From a checkpoint of a small mixture-of-experts model trained on Wikipedia.
Size: 15 layers, width 256, vocabulary 13083, 77.2M parameters.
Experts: 128 experts in each of 15 layers, 48 SwiGLU neurons an expert, 6 picks a token, a softmax router.
Below are experts of layer 2 (counted from 0) of a mixture-of-experts language model. Rows are named router (the router's row for the expert), gate (a neuron's input weights, with its number), up (a neuron's input weights, with its number) and show model dimensions 0-255. Each number is 500 + 50 x the weight over its row's rms, rounded and kept within 0 to 999. Numbers have three digits each.
After each expert's rows: a language model's description of what the expert responds to. This comes from a sample of Wikipedia text that the model never trained on.

# expert 54
router:420583508550452521572421559401559457446558530460536436467560566593590510554427487525568393483489440525559564575453418539501476558487442558417421540492488456501516503491521527553538398485471486423510546393482481461456467479483582548506507517509522538465440428453505445516574413543415411479454493449504549467480448492556469514519518495530529541448479519495463476457533535546550501531545431554445463523378452504498490507504586448462577575465477496468568466443516509556525587417544605474530425498549503488484532523462421390517595524431525457450476414531500463514494487405568426452523494506603514488496554484399573450573438482433565500474487550532473436408441516478484464481458549479531481528578537585341564462484511544472577530481494473505427548510471531515479527547524469
gate0:478531483419531513562458576476519526542571512491501468510515500486445479520478597519455557487514519552535527453499534448499550485444548644423505546485524571542553674465411446459489589471523418433503570425523537531542507487636475510546585538433522541479476543542510508530531577437476457491505507434540576607479478480508571597529482522526500509548500507470505517538588523596442574441543521487492413490509467460641424496491504480495517560530540473521455489419426499500495535393479554521541502530377519561475487548441517529541530493522527551450598561446403529395585456400545524481433468465601526444585470533444456488467546445465442470534557473543530551612493526508465513437509536502486502552422600498458553439478512466545535462473478540474468497476412453546505593561528517
up0:519552426474474461570495478549445489462548560533520436518520420530561469596571459584389486493517570471521512456495473561471463552496595434525519518480462406479476433482621424427525530547539566446415470518463503465530528539476553502517498447546438454492483481504541469526535589480481498529530473496509519528516519491549538509591442436601488529551456501418393552496462525561477526545479512597494577507516505520510599535543534434560602469550564498457579517480430502480543573525495424543435470544546438485540447499545523433492477489470655565554587453489547475540536612385386572530468541556507485543512559513492500461409573590443517457480484579459535549466449448456562505539489514468531529585448484510542590521529573402428546556493494559543525481555456553367532445507506516
Word-initial pieces St (Saint, St. Louis) and Am/am (amalgamation, amateurs, Amendment), plus Un, Gl, all and periods.

# expert 5
router:497442544463504458528466495537532465514448564496442471491539485526481485459565483523481509468512444477418526438552543447487617469595430474458607553559460464525488552402474445559440566463537537427517428445508484490472500587483533565547485470582483541475579596499573478510551460559574432497476489522425557431517476441428511585534516515492468412424543580599497435386493495412525458417498557510482509497609439439431525501485516439512406474532463537476555539459483523453518529470532462517505634551515552411423537504546441476465462548450495499485525519404467475460585536537507403481496501560597464495537485551469526499373498479430529560468485612563497424466429452453573563471480537463436477501475487518579495497401528485444455546399522478529418585443545539516512449599488521
gate0:433536601509493494587519527503496518523607427520453503527546538472446471394527426505453543428524530477529595495455474440515519544517544483444610507520484499466529596509423521461418553478513535463494405364410524435459574400481609430462444567466542494478545536490567426497455496521484404535557489513483528499531512476531485469507542478548461495526518500476455506557488497541468433478499491426462506489523569464471491566556477472488508435407456543425472517500475444478437427463423508490440525474470507455342524552482535558530510475481504452407619465521546504465548466502496529466548555500579493461409536528604497514521486441469524549560506553665550474391531459368535493552462542497531483509504456419476440421368432501461528543446445512477456548514462487563538492601499574
up0:561490463542534537451432388530524519474478522556522528492503518535535501480457504477449492521533474506402481473556503480535512440510541553566449520606454496547584516570465612528482457479352481543425523532464482471614447439492422415534586516567541501452500595453483459537460592438503594533528536550540482532531487521537543514494517444470472520568385513428552504509464564475524522484570423567518496549452518529502472506473484534383619476566476429499473526506511527484536540533478552476484500525487395586596499498464542474636557573445457439537508520594579460489502475542566428525460484502446443452423413403438544548587524545443489424432493450518529495524596526550481440487489558541469552455593531608434517458531457543485515463402447480507564546507556439495519420437547510
Number tokens, often 0, 00 or round values, inside tables, coordinates, page ranges, identifiers and scores, such as 00 in 00°18′, 44%.

# expert 56
router:494448470583447475557473465493450491432437501489479462500432505427492539449506483571532464501551509573487535564581501438496509492477415530450397542431546449531538498472496487508535538457515444502537489556511524470497503552420563543566496497512537525490482605442582446542548530478427472502399452547594478519451564531405498533480411536416468389443484477480452474476475524436525483557518464546499598604443601444530431469518519439427517507451459562523545348456510386590584518555465547500440438507535470533511491532540500443477507445533519443491393480522520413483571490519446410479501489515540481530501520519555368430594493451589512525577524538453561562477484482520486537477566598522414561542571435378488477495474457507449446464550484412504566460516529416461430494532429562
gate0:453475455434573560463540593441459449532531681532456439447506554556431558442517487500453517532558505469485503478384509532460575504543577513535456480382511485572488591559515581486461613443499479502394447600486442546484490503565505550455471469443442497450458488480534548526553421487454519525557482523499465596507497513544541435505525404444516496582543491502522511483499499457480584482461429511507504536610447505443497534518443507529538508391545403409502433486407449553509483443566440473468425510512481507524503490530467567544489542566509404566550498567550548439482551475569504490534418559553493567530442542517500504511527448515449461522501536514561416437471475495483505585576484480511458495374537410591611552534615488535537529415452481443500492536511525474450501541572556
up0:462493536464582505403448525496558461491577474604481400336500475508540532392567554477460552478547459561542532522463482409573508504505507535522414539430477647510525550530548499502507590520487484578451517565464529513487493413550471505485553483546433513534498386522575552491508397522450486497581535435424465595524550485431529526488506488542498482463482576522492414538530591425444547521480508551419473516514462494526497506505485551533458507530529452490541458553565480441538437443497479487516398536560534522470500488579572559497569475563433460511542561528608545471420514550630473403457435554573496509528528507569501532503471445580505541511475435540476444525473477498525518580520505559567449504427596412421526496498514519606487487435512414508459428564513605469441506507499456
Periods and other sentence-final punctuation closing a sentence or citation, such as ., )., ." before a new sentence starting The, He.

# expert 30
router:408411552497484461431455530561592489519530490533493450508492501569465560484401434560512551432517480499497477541468554552483472530548561439554543601560484526533541600445523457512461513482516523487490480573539387516586442465596578482560568520448461538551535626601503446449453451550496467513516523602490603473468471492381461579498441525571489544502478480558495567437435535479526454504598514599474514600504461523561559495487474442409478551496500445434502500572500512489565517509531525474540438614465517471467523466504423496510518498549533526448556441473539533547520470582506416440508520555534452443394552467438542487397469511462413513504513583498535426483554624524599457462534541511469533479520473502489491500582488437481441468444565565468462529520389602559443508527500547
gate0:407510520530541449526571484492509476462528483581526531549482472525487406503552468501569607599492467462527601441482474545457591506587501493468574429477540509597480448503494579480544512430502443524508462511559536529551498470550483483570650548472508432488548599537504449518494504531582559487558457382460483510470549579515492427524544565502548551527443495507571539475496502451584538586537503492516450506511460588470469473517443451483502396550497461442463552459429498537458466494506419499619460528529507580478522517517592532505502471556535499478447501427468585499472510490531555438427551510620470526423508505534501466456489568463456553598539498426551466478468383442563516534496381511462626441541467545475401466538373591506548521451545500450557451486480528450559534602475485
up0:555482445440500561485504431401545487576529519518462517497567447440436417426558463460420497447453520567514399494427469493497510467482425425427506464530489540430552521477482478440497496598567504586510526413449526550398439456530481468561513569524508554509389501512407554462498589511518569464479510468510427508544481498433384577467393493566424441457502557473453487502469479522547462483529446569463523505571533446443508432473465429447494547519472536564564478416377482520577506522465570466522428517511409522535501480473464493483483517464476458443566535538483476501519563480510663424525514509478602460621572586479538418495503528476462499565496538591496599608497522442409533501546530541529474516403458503552507577485511470515434563505465447503455528486464483488452551420549480
Verb endings -ated, -ates, -ate and -ied (Venerated, Vacated, approximates), plus number pieces like 10, 00, 200 in tables and dates.

# expert 1
router:450512404462504505466596579523573441475577458490568529477446451568462453575501459483472458460487483439458435542574533532499574383416521420482520469534464570457526605485533480509537485436542480543422516564513457528455480457512480472458482532436496501406631514481482478508474484440518528485595434557528404439573512577464512426467483573457508572544524471478549486529481537520508487551471594508516488543531490486454493512526464516423422476511531553431442460485477449430577414471492424411546477449515516442418410461481509404503554506498532585522518572544515515595646474514513529455400577488428450583490534535614484496523477497511539443450532439505439607486530596525539534398527434407444483479519538374560593489482487569508488487495477455542490556554496521549550512514534540
gate0:430470392520445497426564524451442479530490520437478479423437498473534458544490445548518467556511566522521487505511494593520395434465512535439455505519459448503491493527562591590467459495444432621505554571530457517486534528435445476559399506538509517498452484483448508517561508484529381561543556515538511470494453483426457568482429436503507554578452511423511519442508434514509503411508590524550539628519473539499533500542465403472452464493589530470593450509642410562453532544519502408461573559528452526509465548550521501432571565537554545532436473501502613546561462571558588497517500499479505597493540548485440516471502598543444490576505569464443518473497505609474546447508512549468588461515470551429520550435471486452553547515638406560447463499502491458503512467571546
up0:582517447524489557496469465503411546458448478494381483508500504490506566506519499470597534525520419552569495528443434443523573530513498400545486435478524428487418507445528515536504498618477491543576509502484574486589531502528479479511539491508580485422551552433412529444419392539490506521511400507526317426620577491587564472502485498496415503424503527486563490497514635509522561456488425559535561593457549473490563418463548413398535541548547510506464529550454526437517465457504573501465479514494517546445500461451467412523517575548530539562504537515543420453512485566484478488507462486479427532479479463527520520448411499503628646438538535509470536473416454450561487509515581532442452534526566480445473451532480506504511530442508522486521425509581602497472457465507446
Common nouns for people, groups and resources after articles or possessives, such as player, member, company, work, governors, capital.

# expert 7
router:476556486582547479458573528523492574516461570436480406476426542477557496458576458517569467491502531550428458627532560461538497401492529517388444445581437410539541386498469399513512556520478499574513477555508510579504547463458573522412556516489534556425486450500522454437459490572487426554522524523491529447498519496417597433470492539502488531498538528484491486482586571467530551478419450417594520444475620484512500548493532558394516559486432535452538514428503555482451441560492483493445454564497441476542486484435482445497505444562513472531538444526550455496499489546464592449449453559538501580533416466546407515502451503576479527506525427460443514471480595542500513449539532433439455514484530468397435540493491614544577412480439577510521446536430394414472443455489475
gate3:521522632406602460492359487522451493486535532611526492508485471607466456548542486557509416524540560534540504493550504503492570519486430535528552490484547518448439546539478455417427525450579560543572560490463544511451572531451544539461560462548502412448544622530526458500526433512597549443506498497546496485516487529390567596447508478495524453446461558492503456524566500493471493538419592527464456488490539683496478496504549426574602468531481467509554551582481564479515443554592371502456467469518486450495418534549495561421477453489544469517544474558500439471498425451513484457514487504600523497556470517416524553487596549534541549507509463421459514558403488481528547543399416462450485448487520535410466528501495460455534541437544435472550515444482541558483504464538480
up3:460456579511433603384489572513584477493456521528525555517496613431556521492459545429625578524504486550463457498476519529495490506545498468455500396580488504536473481489545553516524522473457505519390494532473435512627497439499482448516392576499490531546522403437579458480555537408454538526449488508428457523417447436562442455434468500458490496403468490457533595421522551489480523486513475487538433488584452474472530468528521554564533475456538583542404486459634479494451526470534509436512548553528498512508526552518620426437538476460542563434457451476543468520461567586495494457498472420448527520461513436445496493622485546485515506406468493569529480547503569447479547493527418435565409527503393513538453524540431475487517491478393557522482557431596513451499513557421527
Closing parentheses, brackets and quotation marks, often fused with punctuation, in disambiguation titles, tables, cast lists and song titles.

# expert 62
router:545476604590535515549507412386440535519523536506588537469499512554504535598405483534528437552553570540489525579456543423545437551553465532370489527431475512464550593521544434513515557456459452539400562440506519587417468444408487554527464492575510515560543504456578531499458602450449409481427429495512445528543530531445591557486419563424537423522484485453587581545510530535504475466423455416478465501506548462527398450503426465435522557485484552421540497465549520429514488531461452498441588544484433515576550520500555447466503398556465438504505438539527451472585495529488444466495482487568534544570439424571481449557469469566489507552496466425542551520453383543484479463499544469518441522502517524470520458528559533552460456551518489515555446532487394452509515565515542
gate0:499493511473422532553547516480504411483546578401516389475565560471391545523537488445472479518474522548527494492548482430470580553533505456531481522503608486431492477442484530633480455487432465467480482503487516574474481479530556517496528428512353544563538505520467411443497400426580506497478492439486467520549523456549529562447533606436439457435584428490561537572524457480449505445410502528545469565428481470508517544544515523496483526545457517547501401527528490495546510478493375528540529358528538520482456523516509481474530427475467456606480492504478542464492457428616448500475478442520440482507379432485516514460478429512481563494493513547581442625515442538560583555533442479436381524399532446405554591497565527490459479474500492406503552551467558471481503447548465
up0:471423534522480462479454578492462574427489522445580567383483522554407522499575485466529514534528495391488645519495556525492504500542652444512480582538496523524507486528513450514526420480465480468578518487496431446503473489400476503474554460460512537536606504432558531519595531545495487419670416440545502478467575479510371495542581507440510509490500586454540490485461463476520571644511538535607530578436518519448473481513439582549419449508547490530518508482446430461508448543527564467552541572451455474488464494524509474403529545584554510538551591454528512457428484466474471524458473490545454487522544514580482545491477523440504392604482506453492456371524534496553412511566480521468474472480522488530566490536534461503528464534490592478467461593483509505458531525452423
Commas in running text, lists and dates, such as March 11, 1982 or a place name followed by its region.

# expert 0
router:543544522438555461483555486525505500491548474468433552477508586406436465466585469525539502480548441526563541444579407556507471541520441466466512514406445460458452527551558510552568455501543608519457457485519433461443541489438522495478522543572535526538503594449550561591594459486496425412553547550586462476540503484457469463464506544371589504497541438512586526470497543545566514548448446569448549558476447556478500455491550537411459534478477547445513531517551509560506568608483583455510568411437576584516511552455471498441463415427371462496470417512440565532485522452443416506483469556443529543468429442568569532503493519466402521602470524538485556452500492549487615488511456498490517555478568505576519529597549410517550465532518438524468445487521521545408565501445470
gate3:569574557473543413567537525418485405525561508496451562491460568488314536444579480448483487539499597473500468482496454582463572477441531564610579499391430448544446454469486398479513443493448553450495501430443517526490452449620472483532536506389503488449489518498455537479518515468539454468511526451481521513451515481523537527545447569506478457412510488490534491506607499483463502507533523475501462480451451487471445544545473385476563515421469463456472495508492486516446488503587507519602542553456528460489540511491511510540418492509431432493429541472502548349468537455548508491439489525460528492542552524412601401523515479437476516428474439496494420529547342624442556449553509487544475504416608516449474481545489457544452534468609487475549441449511476481520520552499562
up3:476449507489417487499509514520556521494502491482550448457493494469510575591484553436488531441535468454595548537442479532538414417469377595458549536643399500507526483442480465495516501511613523504542574566459466534505495607585446490495542540479519526503566433430504445464553469526460490634527582516532532466558447612538446590503457409414509559499468457573501524511472555509473467513495485530583514474561531512569408430518552481422496445476519549447522510478451475594507541508560433488554422382485525583509566469524530518510407501436541576494515496427497514514467477528435608448509459491494521542449521463576458509443456576514438543459485457557430559487490486477441521533511465614422453572537500406606468601505525573465555509540489427492503563544531521399519500505534510
Month names like May, March and October, capitalized word starts As-, Con-, Los, plus In and -ens pieces (Asbury, Conchobair, Jesús).

# expert 63
router:482496475563441432549500490463586557520539542544455474475478555596495477474533479502503408501567521472439530484434481450499503541600503552428433533530493469559552413549487422507556567536523560396444493540487545619475545558445572436442455473502484498502494522473451455483577532467514419508477612499498601566517511462575521552507474522443496382547556524464543455578535541430515489421568446504481538558374581426514436535560375563471442542451489516544524539541592550494528478575527542472473507552547537540520476471469507439487542453559508450460510477535512433423492494475450451507390446467555564598425541594473481516538476540545494446564573530453429597552530383510492533538535479487444564511514568477455383489540446541493529447488472521508407446527462455479471401510439430
gate0:459523432603554463445501473533588465458559393598521472524523502448479460506472493442603554527523545421489451550557582451472534414511460463433505520498528520501450578511475435455449570520445514541514486490510474560523459619520521503401468536495511522591484543501488440493536485489352446520441573660482514514523484475501498404541440490469490635571446486444588530481473512508396456426544534444505476453461492498584509478479527478596524503516581467516512461517596525472418527493544493463514488539556482568479543499363534489410439552476464527462484489544530475479515469561593513498481535482437555561586492509539417460528512375497512543590529528520487484383489458495523489529459485521604415509549545398467551516531580554444526500553453453431485534503525493521490581563562573
up0:494502507566446561433507457493521549510557531487564554525615436483481497493577500470491593582590531469477535478452463439509433475514419499439549511526631477486521598484456482519539397502496557564558516509462463459469450537489501525444441416590590494570585465517476315606444533469450496482531578517405452488484535511475441477480463480469495494481470479497497503451545552510507546490511577442485513519537455474591480502497464456505511554490538507524522452581439561511486489551481487548508494471561470490439529377479433458565559550493493484516451450472599393495493483437514455610505496512555423582644510475603497545518568597432499381574464505494490490454549533457536524462506415492462554497526378410482491467508357493457497505462421456489545425502454471488452518518498464
The pipe "|" between cells in tables of names, numbers and results, plus semicolons in lists and words like both, another.

# expert 55
router:569491402596488497416448520519462513517441596406586501456511529607473486413564468504464508492577517508486615389502443443491626478487507493505488589515474406443563564498559486568519537504467455527522397483507547381395440541486517552543436530534456472424559455464576499517546458429469431494476404510378551450505472545470451502523514565558465506452494499513534566582499487526618515460452469517526422442460477419441553549457486428526497557508486565543542556453480504538452552498468444506496520534501560545500539467486497465493501595445530502481488510471556472495537545549420446441551444401539499449542573549411573509448474491414447521480567545551535471424498538448521454512568473420406457490522481601550523494387518502488477564404498513511551450417526531462513506503471557
gate0:589593509519472488508488533509464508525555569542466471496479489494583491521543448520542556522508445543563430538483581473434551462556489566498524542521526499469491513466560502495430542508531435462493441491469513493529567440536563452545547502462444431443520544580438492470523477435523424518553448521496515523531555441507475429504574506461470487476550583583517582480552434527321393430556510432412454482495490541437432439486518475556511441581512498463490567455516554460454569477490464546431539554549447422434508542472510485522505587549506460534509500505481502449422527424557553436507518453527508523555415471478491455486402391608549528530580527501440446548460430487520586502425464476480399537440533389551496402344477531498444556601491541511385474415415579503470510529559499
up0:463441520465429384485539524510614443541533440553490468521553550393465509487505524463461499449461565476440630463597494410488529434400536433439578464465461494596490533449510522469443456540496512560511586393579523476474551469525501476475471510584500545496442505602498464574453531533407483428509473491515493438463452463502482497437514511567524445464533502505589489607543551504565479445386446522512424527556522558487406559468511508526466554473518450476466478546513525477477443458579506454544514455569589487495567490487509511531474589456470484515528421484510456452442554503478444524473440505593550395454472445533545555423553553413476542529509510533424454472535433434437443584511521504508563633454553594545464579450470533513501459411520459564586499408525480515555471479427481
Two-digit numbers in tables, coordinates and scores like 47, 55, 85, and name starts like Bel in Belgrade, Belgian.

# expert 52
router:499465439445418470489463519537512394556507437441436482440489503513515461465475496638596476459425449434486574456549492485579489477477454418515520422546478504422496565529433508506523425587520469487543519511559492415437549640596444520422506457515462499613444496527475613494450522502473503545518502499557595564511490532464472471497521589582513427457454471443458521412593457506517496433585499480487469540561493527504482467513585600491560470523478520453530572553464518593481488484467565511532488590496481424444519435518512383447483565485524530527553562527581570501451557449487531522563424475494465488459477540555510543390474580437539460447508494534534486438555548570459438550436567555549367539477424492518555492516438512443462463504480444501419558454444509538573438455552498
gate0:482609437530499453485566432528565518461491490535540504496477593537507495540515494529508491559412516431500477520583442533524470518531497489528503434484500528525416412528544540400507434480519553465576480364575427506481509427496520501531539485474536502507458473688565564573483516557490533497559457544583559519591539460462525552472494530505373461540425512593526509546467404514573513463573537519518528508425583628396518493514543588515520531445484536468450525632491469592460489489527492465561501502441440505592541437478507519458519531470559491481494515569472473451466468551517493521484521485595465425507479556491419451508536568461571476530517412555479582520378379575401501481528485506515544560513424489509482525448522468479514522402523456534514530527356441515498439505520485
up0:525563433477550477705511482492440555455491556546551600463473608507574556496477499380477492502452559450474529513523539491472449529527507605474542522483509532452567555565534486438513503538438403495418489508499464421466479559583472427564479558516510575476486482503520499547414447540478521488547529517460420490444514538496502463389527482524483493503438545593462457521452520504588467442469598484504540422519459505451545554519471435384468413435459523535577461582528506470432518522474570437476506449456514482512502511494468457515533449483550456480557387554493515502438519501556476476550500531527488492410541472493523461575495549503538476543473574628482519599482462473540529446437547469459430468540468603513485470506652502598477496510475489522573507612532513404474521541624426
Negative prefix "un" (unhampered, unveiled), the piece "up" inside words and "runner-up", and year prefixes like 201, 199 in tables.

# expert 57
router:576428478530425537563535501418434489428537445461555482487504494486517509448427446429475590545415539571528560567510548425516541481428524536472534465432587433569551469524483451399484476467406459522496444412470543583398522509458518515568536493444516512522542450434575526582437500414451560472451554441422493629476468458466581471473472496495566565490517469480434511570452513524484460529417471506444517427513543494402547448527532397525524526474446539605552498476516460511421434563531553514449499513409407445575452561541562456591556428480425473502464505481487453572452549474514565495568485553472471507556517426494542531603513475526545526550423484550579470504462427523511538441468544599523471510511543546550447535548603469514549522470479495501536504556534401452525553544437570
gate0:498494601452512504548480568464527520452388530422504499396522598498510470507487492429532490552476534508549419506550571524485580406488448461438444553443508442512434491505428486474492529402494531483493589523499485470474496562540337465488525540549573428504598535473517459566510581520482528503549475453427531596593499366492380575545550513460518467501438470552558534471395577597499449400511467561531419592525458532527512545477590429493475528569499584487545517561591473504458473468565459575467579492515537498511514487481543411464480479454491464548479528536495557515461473459605537426530435459523453474486557537556577542457526451491632447556439505499488380492434510506513508510536432529557490424519417454574532560515497531499466542552457579516488489443498492522464522491547506
up0:404452560419517510524448589537517462527480473474418572479531566552457511474433511455493533476508513478485534503511468505570407449511526478532445476509483463538521586533485484489482527383530476497538499445461516535512460571478523402469489632581465506493600486448501442547565443567588451492563551545523566579509483458422489496486484613509526492582453540462475588560594556633509514408565464505485489459501495484493512541564637521591474496478521559537611491552477543461508475520455534474420554540464513454460536494516654529483559449435500514465506546429542540472454568445532504483425389458478457537444404439544485467489511429483516470509558561594524502487416580458522506460544500386480541474576528503481490545437431489486456452543420510592578444460426576521504535445557482
The coordinating "and" joining nouns or clauses in lists and tables, plus or, &, while, who, but and commas.

# expert 46
router:527441461476563470568477553563566513474533612605562486456409421553564554538541457472430511470523450532434486498506567539456492543479542501438569481554487438579533433518537474470553484435571552555556533582506552528512519540465504484433439545453477538525419581503433489397419509538564419435604529452542521513490500492546592487487431489546425522563547509515476473483534503522523432443438512534463452470549446531520543532531485532477405585540501471607470407478523592446480446547501525487449464483531507519419524418476525511514512405602479435482525554451445388461559488591565440436574490516495601463533558446536560461464513530510430516456570464549543563603566485512517486514439388496516579572403501508494481424475461592447474570533465552536453571508490510449453570542525476
gate0:450528534475500542516457508570536516611481493530461469473497494419468532410455534568533515538483490572480493478572600487434556573474470529495506391589446502453459544499501587488543401407527520473411538540451575535487529550639491609482531476424553571473508523511476467535533469496498374447438513465508404543497506577440505489532555448564520511471506511496436453565596475557612517527478490482459457507516553566480496495527422564610488439511620473542429435466498440494543437486485481497508477530538597526586527355453473431550505445490472426475412548481499515523446494417496528461538491529513494609516459579399518518556544515456506547493457513450530558564428517480460545509490416515531567564478476499499509531510572559514512466420430416520465454475569575408476558540592509
up0:509620482502544481504448433456480500530594447600501465455546556449505424458493543545497479472631569515531541512601498420469467544533395464499477444540513432471495507410515549518543499478530592563447517510558533455477535586595469531486577536480469621532534489545491498498486535533417525445442532479491505444585476494483476428581462523543499560460495517511448490462484478481592530562508510585416543469514474399463485501530546458513498554506433447493534512506493453516437557485540549455501485477554572533410446401455469547553481595418635511522459486437510426558497603473502469516562485601486532554505531574509511464523616466544508582400432488484499422619366455467492463507441461503570538466469579532521446448603505393444484497484532458452505446472467493507490492567548457
"to" after verbs like moved, returned, called, threatened, refer, and before infinitives, plus related verbs like able, would, began.

# expert 44
router:530474495458511510561552552538544561494440486525482482442442519575469503523544462488478492531578536564448525526466551552485541608532428551506522542534512429524525429512592467536557526444555536544418618459513502522524594549542593504538497516498491527461602407456559439559584541549469430463462564480425410478480507578489577482457531408527451464502407486482458462511552541596518458539524420451470494531485558516491496547555462488449490546537470543522526524452539494419485414546526473504449540410414353435555581562511503424558558434586543542465491498561446497433489494483420501440563495415547587518441541510581438389509446475586449459511496563568424529485424498509440479507434480552500584488468553496484554436434464414532413425543484533568515564523464466547494548573512547
gate3:507544526477526483557523442593568564441490521457407529491456471466512499441441483471402486540470469539395559464601466489530537453533473563558447546433506481510496504459422512486464413498585396406404519574408527510466487519529456442442496419453495498569479439618559515516506419446547456434567512423425497566498456437481496537483491463497472410480508501427457603501588538546518458426528490521513489583424581526456410570483441506526453465428543490535482491463447449561510523440450471520457449469422598524491531483534487533436508506516558537493456499573429574486425435563536505416571408449567526552437432587502540564519499544482412463524525482578563493540441552546493413561535491477584518492394437509466539482536565447529485483523539514501453587495455524468419542418550546
up3:553470429496459466508485461506549609537517472494431499537571481506469477515526453612544573432390572511501463487442543562578469529538485443583479476408453519514510424501548474455554444456512422485506437516404555503494491378541493478551526504467612572504510542547515456477428529472503566467469481656506502460506559474491481574555528549416522464512489512477506408570484540564505470597448426461466481511480566479567532458488535472504443539462600535477535552434526533398599571457512532446471546491513481542447569521513429457380484516525460531461553552536515484579416526484527515528529441550538416516546491520467472505543414593496660527562467422592517543534510441438410549418501521523532448534593415453400449500515451428462510512471489547448511557544454478518496446494457463
Colons after field labels in infobox-style lists, such as Gender:, Order:, Born:, Length:, and colons in times like 8:48.

# expert 17
router:545483506583457512480610527478467507533408531494600424466387532479546508515509482516472473504503554569481512518579529467476526590578467526435452402510483437493558449579500474488567599543404398534551491597496619509508579509503540491460464514508433399400591460446510444389609514572501550511389483502481496525475546482505563433477463474396516475498500500431457499539512550494523550557462536443527459521433560516509482554514508499399552551565498528536546517410478545416477459557461505494509424418523466469550578484525579490513466487554398450444513462544440465421547483508491560402517437450519591564442539484527517556529427465560447528465561569479433509481511437548419503514550467579467547554474523513381528468523433429541534519515487475508550582549435509445441515486462518
gate3:449491481580539456460592403477516451491528489485532442513511503527547470531400521446491525542450534552514521416512530449460483474518487561573461540430501400545534507482465546516489473464415473520452517583446491501414486574492600526423454455502483501576604515439397581508503452578487519467568500498456468419616490560517499531614493598553545478373450492516525544521514536415446541482448522478541462442563473517563454504478492441447457515512451545516429430448549494544566549571570528586514492476574407584455532510484456560488478531476522504554495515383509497572507483566484521503458485535556525515511434465573498529498528551449433528438447593499548453539498522453394471453498538488523491566491454385448537472484507494465521399531452456620441349481530625476535513420434516
up3:545452522497527423423519496548372494469488550487486547509460462475534503491448462491479535487488526529526531406576526578417507542570451496429560495582575463533543531431494523516531513524530450498500519513544477478615462563569506574515562548552483496482427613352477511503474523442475412554556435540486504506481524442574619549388490477496513424518497481412443488442481397466553477506548567487539428500431460569500552455483498492522524581528426404428451421506466423496517505411434575351468576582461546460464427504460543512519513456491510529538568542581480401453587483552461473524524538506399464510489430519450454464482545484505426552525466559465538570468568472372473511472516468506473461486536534465485468561378531440561546513520499511530499592476458484500558536594458496
Semicolons separating list items, stats and alternate names, such as 20; IRC, plus table pipes after values and a few words like a, also.

# expert 38
router:522486543476493557592422459516499561523533489448481514509564503572473476431611465442425575509566407538490508448525562540539408560424556519566494456474445482468551531508447460461549574536525493467539444526506549546486457567513505440434490504538500427533510595517504502494581477419485459480444573548473490522418519493573619461496435480470502473442444406489508455600466458475569452446428471469570449466600505491476537529523529563495366628519465425552511538455544514433451548469421558498502572544439586562528513514603522520545512495444446469473597529513417466495516460522531435416469485455450540469501483486526446543465472535561535514614415391447529482502458502527493502444452486494668471517483573585447397464477485539453502554555494472491497426583417534518492535511448496
gate0:514487475582448543569497501462459547446441525473465413470510543528524432479402532522515489476474427562503479413518535455387508424547476498509593589497552589512626425498485516493531431404517501450478557467544541499433523550469513580467553474446541562448513456478443429516576485435466549514515508472500499563561499396459597583562494560494497547472469492445545498477520565493398498512456550493477606559520478507468617506514497526524461509449440519472450499521430534516513548574538414551536496501464464474530538625439550592523491435500484506536474506404460555431491475554544636563551511575404520557555536495562486598542561561588486468415521485466426557501440508503512512464501449499468573398538551467550518425530492567506583416468440435494497486481442497481540590482526618
up0:472440478398481442467476520414433515530545478457515542566404506440556562530517457537535497506601579446482590441546479477480526493460521563436467494499551454569463481488485452465494469522540527474470506558474617489557563488615531508535420524486471464574590533455407504459569561540446548532524480481535529521484486656488472485521516407454559469490445439487371538379629477535519482491496499561398459456490555470683545468513479506486514465585530428524539437441531406513519513429494540501438472476414459509560524482490520501544541566518527550545474515422466541502465542446443489507445497448520545514506460534469603446510451493488439470456458486486593535508450432471515476479540612523531399523445491463442465532558507526509567495518492423517593544529410475511412479621542492
A capital S starting a word or name after a space, dash or table bar, as in S-ava, S-quires, plus some table separators.

# expert 32
router:452438524446551546375467482515548560430560568537524491431508460462507492512475510522513591458518525476475528473566487447508589544487454510537597533463482545551549491536573500611503467437473505529456532447530474446612488530532525521389522494445488499474510493418400564477452456571526423489503459544507516448431474475623536382467521539511495501472475593575458488483515464460461603433457423472451550463549499480531593530517447481608528639533527477514523423556590546491539473475501569482462506518570559435568489489550461501487557486433514460529519582532506533409500458547419447481521460476480485576562554579505466546465506493480465498485516489463593451527633508526445474499490529430586445536472477572478619573525411415481448565511466561515497492529390554490390473521531408
gate0:485484460480510486546526415593548472501528557334597544451482425426485520495469510543526508466495477493496515478531565579556612462516394522479530528550425482472536512470524581513487554554571506461512605579527541500567495493488478491448533440548535400549553526622506452504476484545613549417416534543417532522488518533457477577484478505478482470492483486586519522570524443363465545484547491503422415453482568489407585433490554463500477545547389567477518419539568442573426521531455457500520528457478517447480474456538503530482549457520375548504500425423500484483552573613487513418531458590591537518496486526492376484567480490512560452395540489503470560494452505437556521523479460465426497489531488463580425499526438490467462431498459436558538529507514508536571458484495436
up0:480499470460381550419457502477421565536558542505461529476526505545525465509413479470461496516447584541547577455486414461419635597463413546451524457526528470631406575535491476477430462495542479557569523518519482472444494476505555397504548513481434462527469485598513451506543422507592511579475487504492520461555525536551532519513467467532529500469541521503548599520562498602487521492538389541525485421527509603562516467514427504526506491493544412477401500535496504526542480517438455514389547428440523527456474500415529508510514450491585450413514573563542521439468360438496391589484537439538508467505455530500449492450444512454458538566534510572557465480514479498604622525565484521545593517527508556481507569401504546536527581492558429503562453441582497515483530489520496
The word United before States, Kingdom or Nations, over as word or prefix (overfished, overload), and compass words North, South, East, West.